config.yaml
normalize_top_k: false
n_kv_head: 1
init_std_qkv: 0.0667
init_std_down: 0.0
beta1: 0.95
beta2: 0.99
final_lr_fraction: 0.1
Below are experts of layer 7 (counted from 0) of a mixture-of-experts language model. Rows are named gate (a neuron's input weights, with its number), up (a neuron's input weights, with its number) and show model dimensions 0-127. Each number is 500 + 40 x the weight over its row's rms, rounded and kept within 0 to 999. Numbers have three digits each.
Before each expert's rows: "gets" lists some tokens that make up at least twice as much of what it gets as of all text. This comes from a sample of Wikipedia text that the model never trained on. Tokens count by the router's weight.

# expert 6
gets: " m", " l", " c", " p", "m", " f"
gate0:544516494505502541465523496500512559525478516417524504468513432453530435488553482475467498513513537483502495427496513554491617486505530430490554445444516488514483507520523550487526570502462533486488521517522490416542435533449538518478505515551528544432394509524546459572470550522571520547458501573539444483437500520504523547521518461570526476468459481515504525556560551583520523546451
up0:496533523496649444571472478502456494486508484524525495482512539476542471528501474519478474512553554566475531456539495555522534552450464480534505584482545512515497537559498574449616496504458499462437498417511444529558536554437531525479441471419539505512473520473472537565495511463539457493403486513549518479482458480461525529505465585494555523517497524472497475510544510529520472504465
gate1:535511510517402491441546416510474420512500502519472594520533531489538527431563508537464508402492518510515505497521482541441500571556469503474466494435488529543489499461579520490394442525480425502543549511512571442475444551465559530493491473502492487510516477464467579435469492511526520551573481447517476503507475517479551522476442513486555505473528568509521430526474499474491452476467
up1:502496523490540555483486534466437492613584459483580521498488535509504493483495585494421528516542491494538496507501550512520514493459471484440436537507405521530520506511558450570529495510572538513477541599531452521468556516507464471524450505521482445462419547474573504491434506532454447557505486468461490540504522444423562530523486539501542491507477565496459506535473511458551533459542
gate2:513515448414511390456448515540531535497510452437468491520518539559488450445497437411442500461578480518509479467526546528514465537563483503554435558519450519464500523547504540561494567538439475407535519478519487531478456490550442574493498542571519495414605513539488474460479492483517454500495478522480538507560497494492501499499536486494472518519504488430540504453491518443523479500550
up2:467520504527509548507471505516561480476543508525494437566544548480494534541466436422498478517518529570519467445479514492457464533456493468538415478526501482544439541530481484473497551544433442453488552554500533534491433468503441579509496502617555509500582491473482513505500488519515485587482438589476506524490469486503488456557524536544541499481475490505574523455580573429467463527512
gate3:506529541490525438438478467570549477377538508487517485459443497504524475437567464467473575536490443499480487476489560557500461499511458473568482467489487529521394469480576533550510506415512450489453570537520494462496481518438511449527509484481501561492465542494496536478539523443484546579433496470416506492471522513489563437501495514449484530456480581564522488473497505474526511488557
up3:535479450483465510486523502479533479495516447544480628457508544508493519450501499503422585449567474551509499505480548537484579499531507528497509503546472486512530528516474508391534523539536570465544505487545418411503580483546510499480522525571509487535531497459493463528478409528495458470487552500526502485539423452518500502413473521473456533573522553439468485513455516509494569500449

# expert 2
gets: "s", "er", "a", "es", "ers", "ion"
gate0:496518449508609494492456465468458459481471458429546476501433564582538548430478521500552426488565508453476537421497564503483479554451447486527531610438492458458430437440471450480542517476452540474501488484534559518522507467521469477523430446454510430535463519482469474511449452514537506521516521485519527459458518514493523529513500554489438529474553471497475581489496530489507494530530
up0:490481534508578506541457523564492561526490460477543530451538433494474481533507562416465553443444418447476531482391503492464485502523521525472453454467510503464452509506488544496500514554540468525459480510519392523479497496465539557496467550511457450437490471490546489480450481547522514467517473539492494497497517518514559454440498406517485484547552501520530526516394397483503500417491
gate1:570511475507482542513478589539449508471551537487496490510474468487476548451539521505491549519537477466467440530440424514513551532447475564448479496520537511449489500481514525517504523521470584458467507568560484535502519557543392433466606448492527440503557522495439534461516495467541493553509458551542439461445502509433521522491568486496435508416487537524490530487508513537533502490586
up1:489496472471479540523478423417507476540487574436534508505456462481530470482534463542453512499528519466411522481549432476581503470523423552496542503468467501542475529465480473408480547532452515416425476524454417524482499471507531561453558518479498488461498522422479481505440523433554460462521460489418530507558491536448525493515518524527564539491448499438475476478526480560505522493561
gate2:488525521486479481496539561491533515435402496482454501472519485498534505519456601571509609514487496541473490561491539490575532536456519517467447536496508488496455487539507509537403597484466560551473499496465498424487482447484535505502501432569569444451424513459510517450522542482442519499481481546476473569462499512470498485612473506498545477534454527525505507444489530452467519455489
up2:385464463429525467519507471536527543504506521512449482564445480462547459622536490547503496503525495510506471476454480448584572480591484500541532429512475490483545471507448470404505484446545581483511499546519491472535456531477499531527595503482468445533484480495497516449453501510518558515530468548477413499513503526459440480460469475475586525497519481506513519535456493454500457517557
gate3:571522575527509463492470517491526512516471484606485461522480516568547541450462468532498498535484447503452504469524504523524541539518501491475461503457497445410513515565472488497446448475478489559519478504519523542523507429557525602466460433468477454510508576496459525528487494557485537560532526497531534539512523491499505569499562462466442417485526420527509576449567526550564494471584
up3:550528510532495439466516518503451485500545498527508604462499442525540478513520573505490551486550558434456504494506413500469496529566517537527478510380475493468516478540512501427534431512547520510605556509603495497507421440508442519494528531471512564506505491479542425507476484460566508483485542531488488534494482504476543417520530515480535441520472500472493520470420477524541460430484

# expert 14
gets: " |", ",", " the", " of", " and", " in"
gate0:517458494577457442494518477466575487514438561487480518528561479456545512595473503545522517510503480496549521532549513522539419469458568460448532481468470420388482461476516448532499515468545522459481491515473505569483478466516533455522569479506524501536521492434455517554554450531557394513459539506517497497440482428535496497503506532546494502513507557528497536448456582506462525451441
up0:509449402492436464521470490483571512543569528519451498505466487452449512517603473437475529507522461525547472605505530533517519427534559577508522521535446490490523495519420463463475458587451509547514484491492527423471478540510502456517469510564477479541494502523470489475545526547458501487513513454497460475467511505506496414508504484498621553551477545479486493467499492568529523466419
gate1:507440515516503486524490444502493479533472450459527438469510487539568550544489492464541584527491538476555456491450476514444485531482502569432530442528473443474473441488592543506528475479487556513488456561540513536534463527453443507512556441495557485504482509459529479580517538493479586473558542489571447531462627470491546457521479557478493515529498506572457472450528518437536520473517
up1:515432451586489444486540473467533497487516482527506513425524559510461420525483510382426538504450548550435516542457521454501410508523530487513441524470497486506521559513514561576532513515483516461501510565497503524508475530471547465468487483520508565475532448569537444460484486476483468451541486438513485489518510527513514558534519558435571410508507464480512526553483520538538426427493
gate2:502435545523521521484523475581515548474522548470456527511472561466517445455507495511500540419534473485560530445495518501473490444422465495511405428515469462505563507518492478546477497432471519584455510517485546525484484559441453468512587500496458542472544476501547476506406564513515504578491473589495468562515462541478531424471428510502555504552493494543527500469513498473462556446477
up2:531524386492550567489474491477455422549521525448503443548516544564538487562486464532514505481558522496498545451573398444435488473495554552501516518552467499510456540542477502505520447545528501455567469483592521431551558440542535465471472461519529537560508512507478558531512528500492502468504541535434484487492521494569472493487529538590473526493503477492462467451472506462477522542569
gate3:473499464512486514500494575453468520442528442528548476498475502510541557531516476591481470541462370522447508436511489533548513508534483534559469497517505551489406469478394494473467483481481483465503513451458571521564450472456425517470510522485572470493520425482522401469459582492457521530509400468514527476492518496522505460484535534512506520451507521514564483442506564516500514502538
up3:520559542455492482496450484514559483485532424486509472488481424536480513547580509487443426546487545564564522479493532574472533541505490539526501524456481478548440516571433469497533469570528500514472462531489498491429495568491500466512524409492521493542506495514515490518516459448483501570485557473390552483466568557452500544554523448445483526473443502560472477521550507527605491489503

# expert 9
gets: "b", "i", "or", "g", "ad", "it"
gate0:472414610462472466564457571547447539565547412448508542517561505528491584454483584465451493508454455526485553529402419458491490464403500529531481532469506571493505504502531447494484458514535469455544538526548495484448552480486494489469554509490484471476478537545551509474480523488501508541548468515533446511519492532520503495503501485482440543449564505565475450498522484465504487460523
up0:598561474385525520523453614466501606502509511497504422554491500566505471540481481449566468479541441518497462513471507438446483467481460506538494453497569522425435498517540532486468544526470491492504536499538520488499455506531532441471532465487536478477558476493539517459476458520529465530512487485505560482485480498508501423490462467538468488373531465542496536509498471494567495428505
gate1:565569500542517506510513509544441472471477468503467474471436504550426475498584486457504489465443531442502508511537467514470548531460471476464549538523499478444479520545505535461526470492462433461547508470493568489451544508469492499610507521528492451465497490542490513548524533553574539518480553590531599467494468396490516471398508490478535507413491537449476500489434466503541548480485
up1:506558558479490488495491454560488450493438499499557596504586445523549488503539525519492516456473473467516485480570490546538553424490438522495536560549532529449486528416527501515463481445511501560455486504463499490514493452561482499539437480505482452393551446440517507531517429560468458520517493488579505494498512511449564536510474563534502539500567455513505574444487517463483513470420
gate2:500433493465469448547465532518478494532486413479486534512558491457538450438530552523481485520472529514513424485432496527517518468511483528438486461577464551481526477473636585524596447565490450537562525456495511527431562528525481512548564459494502431474477479528512464445494525496490429511490512547495451568468512504471477478490534541530449510573494455470485534450472464467546523481492
up2:517508519479458515516576478466446506526512511533472530418534455495450573520520510535609527480436522484411472459547455502438502516511489484507509458540491529574501505478538454491457445552549468479499482503568499544490494529530486454548450466511484431492465468456480474467473570472462546504449458476479504528545519470535458473370426561500511554501489537484573554501488527594485485539548
gate3:476448530407515483487500546518582542479526452515451540461543455595460471478538443453525544472447458481499489549507493506553543475501430509496525523568528565565509511559519505472571496515491419487426508482482504537494541508581504492551455489483418529440467512449541473501496462483582445470506536538480493456473520451544502381497464539512492524437478538459523486562470472543514509509492
up3:606501446474531519493554505486465520492469449526433556581567582564459562476487517504498550501486452540540492548531466517502479469540522509489492478496489459546577575498479470521529516422473537533523605518534559468519513572495509546505437505529478503473500525540504479446504549593514511468540460431503492461501466504425458504479500411434460437570520492553483521475512494488522465491530

# expert 13
gets: "ed", "t", "s", " that", " t", "ing"
gate0:510532540476435569429524440435520463461525487476577560569524531487567498460478581507512492478506484486545433547561511523543490539470530515499526495472469487508463449556491476471457531419485485472559519535497442483496493495477575421515443600536472427440498511460523484528479543505527541525562512467469507471491481548410442438523562535509502480477541458493540547510497544504501425469460
up0:506485578489526476528533504542543428531457553488474488505593502489406488523358454518518492492538426463530561498501543460513473558508533529555489515482536473453468496503490476431451461530524441470472513495502511514550519457429517512458482538453508482508542492482528472531601464549495428431477486501485489522482437484502430498491466533612541489532513495463542420524498538506494551455508
gate1:522498553562547522468493557472532506469479499587492479472512556547467469528479521511402556545541517444513448460558482435474473457546478502525508604461501561482496500517489541549501534533486526531526542494462477443477557514527440445472479587492494513422450485452444457453478497526494517522675516506484534488519475492432551468514559534460535526481483498483522475497528509490539470464487
up1:630472449518505506424563496454453529482515509496470496571545427529508554420473537541527524466494502433465458497567545510515446474521461530534495432448510514500550509447425515538476515452523528492429514417499469556476473515456467497448472545513532492487436481499449555508438492521476528481521494564527496486471527450485544511482526491527432532558503551573468497549472574438537496482543
gate2:518515512508492557427526485418537452467495526499510489519558452424519523481512478547535603524522504533524509469541437555508456480534526521435429411518411492575533560549629522527526518477444511537507512477541523533509455543530469504530505559546553458586489531526513526495527509514519502472484519482511524544515488521585516478599478495462489532521439492512469451493479428517480483514455
up2:474480490429515566528461521533443495569518475469407503459457528465489551498582436489475502491419479556521468484431558520518541546540454517500475456525528472512415450543495458484522574511421532487459504478452471484482500530454502515499495497480540452478544506428521509458577438508527505494409523575484487501474529465495552437430503463445528476571542541466564514475528477483512483570521
gate3:443478545545463479560425551506491530496449350546540481533463549525503483467486493489579493541477497506451467659544530552504522457590475512480485504591513471447480477526424508462466510517502457519533477593514523501528481459503436552554506510508560493504497533466525463480523507482509499517530526553541505518537467480468409483471513474528474500555509493505475483456502465518523466534508
up3:499506487452564435519483472458513464495547529406444409514497502472482438499491494434553501456525474524496537530540521494547505496507477529522546549449585434532492436495542456478509471435600534509495402505528494510479546451479438559563443523491513508498532514569538458407473523443547494516561467553521542537501540505510502469509504534491451428492492498517542517543513469423527476572502

# expert 12
gets: "1", "\n", "0", "6", "2", "3"
gate0:561470483546497585504563493459512463478459536516605505515504413506465468505458488454532452487433518459496477479528504524552469546567497495483516549475486454511517515489518500544525474582472485555484513450516422527495462540522498513549478537488549464520487563535447481475473476503569479547511545541534496482400493572459466493499510492566511541476564459499452386428471455518464515561575
up0:476440505492504573477517510525568520427473439575472544420477524482497589494419560495530440552589576507455499530514498557557465533492467486529499544506505504532467443483490486463517523487512532517466538434507588520477537549488419452496528528462500524471494549499441521459577473554459507529509540566476496516477415515508454500495512528494468445522522524505482466421468560512470536422493
gate1:509580521516470447503525538583475511501494445577512418508584539455446515560526504476438512530583549458435503549495509502403483494513547481521446473432557488514502528498487527497515509495511520550470553462525541463459500575432538469472431543449501513486502528567547503454461442512476525570449474503456521507423470493486498532496537482550427499517469433499464496473514463438527456468557
up1:489427584472514546491533555543507547484475482455498535501477510435481469521433554469454493495565517455494469489546496479479538534557419506389558469460477529444445525488532552492537452487514445546533526498590521522520500478444540500472476528463451557523484448505490505436460493508460515557508539490579448489504493482534493430484530499488419501539510540536455548434608504527470525457449
gate2:514452541551482481481439545501503460555526483521478440544503478462432528435530581417492502546495503448516543464542536473509492489497553419493476486449449461500506437486451546472502508486431484501451468464543522494518468522483517504489463385471492504477456585542407484512454477539507510452569535550505481543494516595509467441498564504539534446496423541515544513472504523501422473468558
up2:469518513531500550548593422510475466591541520576465510485483533517526522459498550505537541478532515441527494445417540529485507371487559466505425461503550440510441477504493464513526474487410446502433465435523536510489492516498532421475466521504499478498536465501488531505470447508501521514566455497493535482507483552473522512470460434553518479499481478549531508546585610543496516523488
gate3:522488519487485582509484525507489545547509568549528495406574477462514496461494520519457549528472507476465550462535545522536497457479527467462471459546482511581472566529487504497431510516472534511522557418492463481538550468476482494505525491465469540496461508510534443517579494526520567543505497411530564459478506488485531522524652509461487417528475519425538482506530577474425538524465
up3:492469494536548539486498502506484563534463440446551490540513469473445521563535501442500468503515493458480432592509489492464455436594403488471452536490486553485499469505465528480449489438457436525491552525463419469485544547505486564470424480542487471570489484493412550465471501542523463587475433489514538521508436529452496517506520485550530506479498515512530555529510512519548494579420

# expert 10
gets: " the", " of", " in", " a", " to", " and"
gate0:483470434564444511500523471555504524398489479514488475500440477554566532578457450462506459520535493509477483482526488472548522491551469447478449482471540497502485414448479506538471562400540506441456526457576515568541476517551545607473594506508484527443482441466485438521451491462554465521514506477481472586522475504502495479487469505526483497514484488473436524538489592485488542514478
up0:453437514534425515515566489475494528483505498448439457497447486513470501552559522407436421465536512489531513516488440478533439466543501457493477513521519499523540440539571473518550516487436506505505531540516471473456506466521503448509513472452487574532541507450521498492472457477501505543475552556555532497410442435553465539479431538481551503583562423520467492441567437492501551538473
gate1:556460500483504478539526536496465510511545483456536463494459496475540491507554543514386449511514539566494523452450485537507490533548408451520576537508498481458501534483504542499523383418561512479508481510483483538477501462554485565450417516508525529502508523444511463479469520568516470432517498545535447513515530434457431539459526560532489444474472450505556587478501530467540548485432
up1:523532495536479492520433530452549564534515550479489519577523498578465521539526445566539481502455500524510484521509517424446454467459482607548498531545513511538487544513451515588511516538551608482492452442567526509502489544555512521503525478434448512502435530586536456505519514514516471511442544484428437463498499406495526526479574508522459510563493469524538483530515522528526483544536
gate2:500507477487478442497483457507444489519494478517464483603516484501558469489492484500486536459501452446504425460445593557541513455499509465478487416455534541459495487543508526527469546541557461517524513524563485497528504580461437524530397553564443494448544462488477450494397504519551572549483504518545504512464509513463504436499507476458474417546488535563526476514528464454553488428465
up2:455484492473453546442493473466554472552462433520495460531552492511461585540405525498404514481560472513459513542489512477477536501520509531477474458516464494500424512565519499510532587484504498551485504591521487493561529433585503560524427516507532495553550468455541569480514580536509494537482484465430532435478495449500463506435502465515451514489594511500536537496546531479469506448471
gate3:508500568530418529511500462524569442569456442481514535465523451524465550432445458536462564478483471520534516482438505394556455532483431458413483489403535512487553498479465549472476477465446521477569511512462492516438490441510524509511493494553499509502455444477522535479521539555494529558454448470496533482517529445582485445458475544497526479531535443479465444458459484485502527547469
up3:492495516499473514531569550495511539541436540495472466558539498434518537559518500469494505514513504535506539437457454456494579491487544501506570542475497449562548479513432440475454606489536495463546521487536561433471424476502469495513474526489475555561498506523465481414565461496547442477518459535540492449534502381513485542534513464557485501480525506522618472500522485490500505548564

# expert 0
gets: " |", " ", ",", ":", " (", "."
gate0:408538529493552504468557470493557491466449454525554447476511471500548487488479498533517530501505463534546447471499493453482498495477489438482501486520543463469498500512515480499496496556503513516415471464490605525503471441547491518519497466573434473494472510478542456502431457534472529663423516505557405561509480451476520449442516459475438521589457525529502486466544523523445481503519
up0:478528492515474415504449503505487483449500448522595504544468496522549445470520564511482465418521502528515528481536533486504503519441536531434519516532524527472504543502511528554527579526413502466535521478434459567461487433549465458489526505581517536459447462544518556424548539503529501542429558477521517475506577477488496541509460469532582479504482500459574495474443586481428459500467
gate1:542537587441494491532532518515489516498443507475449541428492478485485485525508458468542471443581506487503548473500483483612521489485499548544585471531454514511461515493432450495515469441487539470473555495477551428555497511493504495506469398507408540501427563495453500431533479535474570548537484570491493425530438546514533517524454526443530472505499463429506548532484515433493482497501
up1:538518525577492528446544478443392451463572567475464526516530541514514526489483556517513550550492536536542538577535490567549530450431539497541577519504527468486506500520483592491573456522545515474454540515491510512450528555511499474509533422447536483471518564434496491535513491482535478446514510448487492481497451525501542469519532460491480480539463421493438554397494550501561492526467
gate2:549527516467578496546533483489484517552558496512507516554528452479592434507490493501436450455499480476498494491425513479535503493595538336509540574476434415547441538497427476532520539531478539502504463526473520540521448465425512545548526495530519496512520537519466537529398557511525464475467524472499536465540509495517504561488560520521500471449486520459535490493483520437529507503495
up2:455464482584477499489477446516554498554489544485501498492513538488575553522472517461511491465449496476496511494511454501503516554523496514560418433632581493506525477531506568543437466546519479465520573462521486576460449421546561492449537478460507508462532495507465472530426507477495460496490467554483477492526454589539491443490465412438476515522470437491492441543542539498462495532481
gate3:505488459457474577532506489548540490482552507518472567454450455560521540443488461547515538442496434521531504529567494480514580541489477463518488518465442445463526503518489571581454433514467520527438451483522484491512422551601472565494523525466505558547490539483438496502560479528457553519488527503570499510525443444548511471509520564546544466487484494509488525493518542527449513609448
up3:425558516531519501491517452496590478558514516564488488513425473514461528533554551498524485471557495478517578551493540466473617510408535479537465478539466473599506446570470532490464467433492449489488493487544459462555490536430486474492485532564473510504539492551500513546474513497522481508528521459499503498488461599480479552428490404517510416493546528516529482524516518481525450540475

# expert 11
gets: "a", "o", "i", "s", "ing", "y"
gate0:532514534472431458480483487571506461536495468485474495512465480566487538491544525456551522448491514466556551444509471459450455502518454505469466443462500492564420498556535537480491513458503496524490524521419493523492562526606445451585449489492529481438579561473472533467551505531514428466564467485536490531439548550594478496514462469491503563530429522475556542482509508502528437479452
up0:545503481462556501541538500552464598528499505510466537491482491512468526460417582445550581532567511470495503494479443478462552492428491543524514488486560555485473511480531469486485447545503481451539484498432489508547472477477477569503435467483539449553462452477523570547487469458394467510490552504409436544529485487506453497513421508537514555494488508448563539510522455517429504468458
gate1:490592528471489482489535515513511538428538511518512498527489485558446465423528432529465485515450460505581460504535518505475543529525525509433488507459502496530428543580502533580515552536514494518509491492567497531461491442496434489508488524489516402471535450423396569448479542521529440458524519555488480428467504448540486474478444470543422513541537585493508495533507527482565491502472
up1:491474510527456590478513487602479541538479531476478516516511476504490523469506438516516583576455542479434507461530468537498481455483462537531488540562514512554494515497503484552525438496506437495572557500456481559443492484434446505483479531474523483459491512502502499632446491483523499480528503364466570491535470475488467481456444508468469514498518441488557510601526543483570464501482
gate2:532528486496556494459526474490470490440491538525468455564496498430410550492529423545489526434530472528513526468506528529488419507544516508482588384542525481523463516466499441477489494526462447542536476478506547407514486512554579481511485438492573521485530442411519428541420493506478462521542517533466494521447490522471530456528518505555547429542525497539507489511506588498475488521464
up2:456540534483547439468504473482436403522496508527550513488467519534527557444458555459530530505533502537494549499482547476548530502459529469444521456568493476590411470534481512514425537532494543511550531539539485474474541568558463450440528549533513524486488478473460498579475484498503532479503525575514566519464421467452548485542444502524557534496520527502531590506447459584535532489469
gate3:531533504517533469497490508469474541507531594497536516534524486551412498568455503510496459462548477480515493573454482513425539490532504563524459498449511515422480457427571487467485451471590537518473498489499512487497498446506466541448508472459500532541543455492503568537465538571454539491522521526533546587449486465532436431467617485587515477491456432528532482471512472519476483517445
up3:514527486525478556505576490432538565531467510493533489538460486462502426445443465459519519533490605517551524476470493465461483462503502415568558521496484460511480578486479499490512489519518556508542470520544474513629501524561569534507545459505437545534478551463506431490481513552489520432567489490468560536480534536498469501492531587526492525478437468441537440531457464570510496513511

# expert 3
gets: " with", " of", " in", "ing", " by", "ed"
gate0:472560458514487488453486506448470544516461436468521414533426490575455499510444570525491478560471503474448546477559552499497524518417573560519518538506482503550466503613396499499508484531504501503518498544504483488488488501493485533470559509445428461490501482526515483542450528496455536496497431518488492578399395489499503525531552465506480474471458506467455489460520525575448514462469
up0:505473514437537465492556516520517497471490483506495514521527451461473437467478502532514513480541547495556514430515515480494576463542511443536543502521422478495492583468532457425515508532482485500496489553538510552497501455530470489510494429498486522541463443498556483398547428470552509489367472484463531493505460488493555513577513516517593492563431564455493438486501437478514529401476
gate1:527425501491450495494485523575554531501520499588540447482536519508544487467464483424545491485429459495526513468417535562481457527496546512576471502447489555464499505476475601576512519472483540458495480512513502509418536504436498450520504559509517485527516531385475461548451508515545513497494539527527472452504503531445438529537566490431434529540486506576478503603512505493509491459476
up1:422546524482541534491461580505600467532471544398512514480597458438484515463486499459468450465512455469554483454477471425521514437452476511506407486448552481499524505534494451476527539508519502436427585424474520484409508556484513501544530501478513450516543533476502434463518493560534435531460457548454460542502520500562481498521466462486515545528499498504479540499519540517525496540523
gate2:480562487515463494541543515503470503510501491454481478497408495505515487464524447458552449525496441414526550522530594442559477486471512498536550488485482545521439449527502543500477464449529475514508575472479508507467521518466519522479427580468484612483444579479434510570433526552514578482560478447543557525514475474520552531508500519461582487526498537549546443507494493484498418491491
up2:592479445463514499433532528515437525491518510528483412492495471507458421480563589528462400503552527504451540513440490538491537488488466541525519524528522494472525505503523448539502451476548454511408459488453450521480479506441457476521470488542473509433574508468509403438432498434522508500469498567508537503541462502455467509489518503477546485507506472558543513438539517453472399536497
gate3:576519460519473453498584521514489534469539452457490463481497547508513446498390584528505490491518473474496474504539477545505534483515512526469490429505446476545473497497540530528521456457514443505407570423538541483574498511505582516498418524444451488524489527474466526500524586582519555470537470395507441465538451493530481478519520484453589504454499537509536519491529465522459480451511
up3:540484484450417511497434508511528446467458517541439441509540425428542561476527476480513560491560494441495529436455508540497517487542505507517506550470551500512501513531485409561481484487528502539446518490487461509487516473467493486483523513529489435508590489413516459598448524572493500484526549536496500511487492451439502443454488537516498447430401460486550503476456428531474566521436

# expert 7
gets: "a", "er", "en", "an", "on", "o"
gate0:599460542452569513517529472544500473505432485492489566506503550577435542503500522461524441464444497577497548490465510442545529493499513440543496511432423480451451500525529444455521535504448521461502489471524477486458504565441519450476450530480428475598477516510422490541498487439482503523504517489563552503532501481527561526479520496540512469520572495592473508555496584495529509436497
up0:510500505521457485540476525420494477472457570480455479517432495492508479472418432501428511463498477512493543526475479525549467454496509517509506483576504544511503508464522469424546503454453490437505471468469460474470526528470521437551464470435482516485554526594527440606479498530504500502538483516462506513526448395544533603462472393522504565544483527484471513475555473486468582495465
gate1:551452555545535436551478507478505500441445477543565544443461465489510463487546550457519476479456442552594583524500512509413544453456373464496490539479506491514497527457414528469512470534517517473504551478579448532476481506502448456540514492446524525477520490513468520519493476452500529509457485496548402489469453458490514545520554448493453468597524526454494474476527509520443485472502
up1:555522464490484492527511447474513542437488542536530536503529454485472453513505552552469446559517473491544521496492473524506521423483499509479503439490501527538492454433521497522495519500493458625521506524484484447540546487544482477537518486478559503436571526478505427555551526461460510613533489563467440543547520529527506516580480450393441506476597505469478537473458543563444472498470
gate2:482498460497492494531488517514492450551533499442526556436474541525475503514564447420501457487427543556580480560479504468488516516468555448516587525490446489564449461506474514504466492442582527478454486510538473506425483613533480495402572494479541470509481457522495450497498490507527566505495470475524480472485480518513437477511504526534532429555539519444523496549428488579476552531429
up2:479481548491555490555485439562450396457461501513489502424521548542443498497497549493457524488487456552589510483588490482500427523467524519513438482513528566555451464467488526418488463523513467570576511485465470497524525529392476477488513482514444483516520537505541488474497534529535559411507522518557584468482508499483505470566543523535442567479486516521456537474457552554472493512508
gate3:514530491483509536467440452468454513523486468508473432557456512571471486520517489461517521495451477480522534561489480596528515468454451510517477443474473532535469470511436525519518489540443579541599505585578562507488478452448484471484473523478589513502507512455566477459486514542468553487499454551458522475534470465501518497520451464462436505536572579456466430462613494471534497516518
up3:462509489474435477463479479603478521460518533561427511506508572463422461556552502574506500545556536475535412564453475544498496472474516482479524477505482542479527515531527475479534460457525500460463482467546484520537430578468517492443543476497448531483539448514501536583502511596484578483513485486448495571447481477491470496488574482564560467472425507460515472544451462506476486497438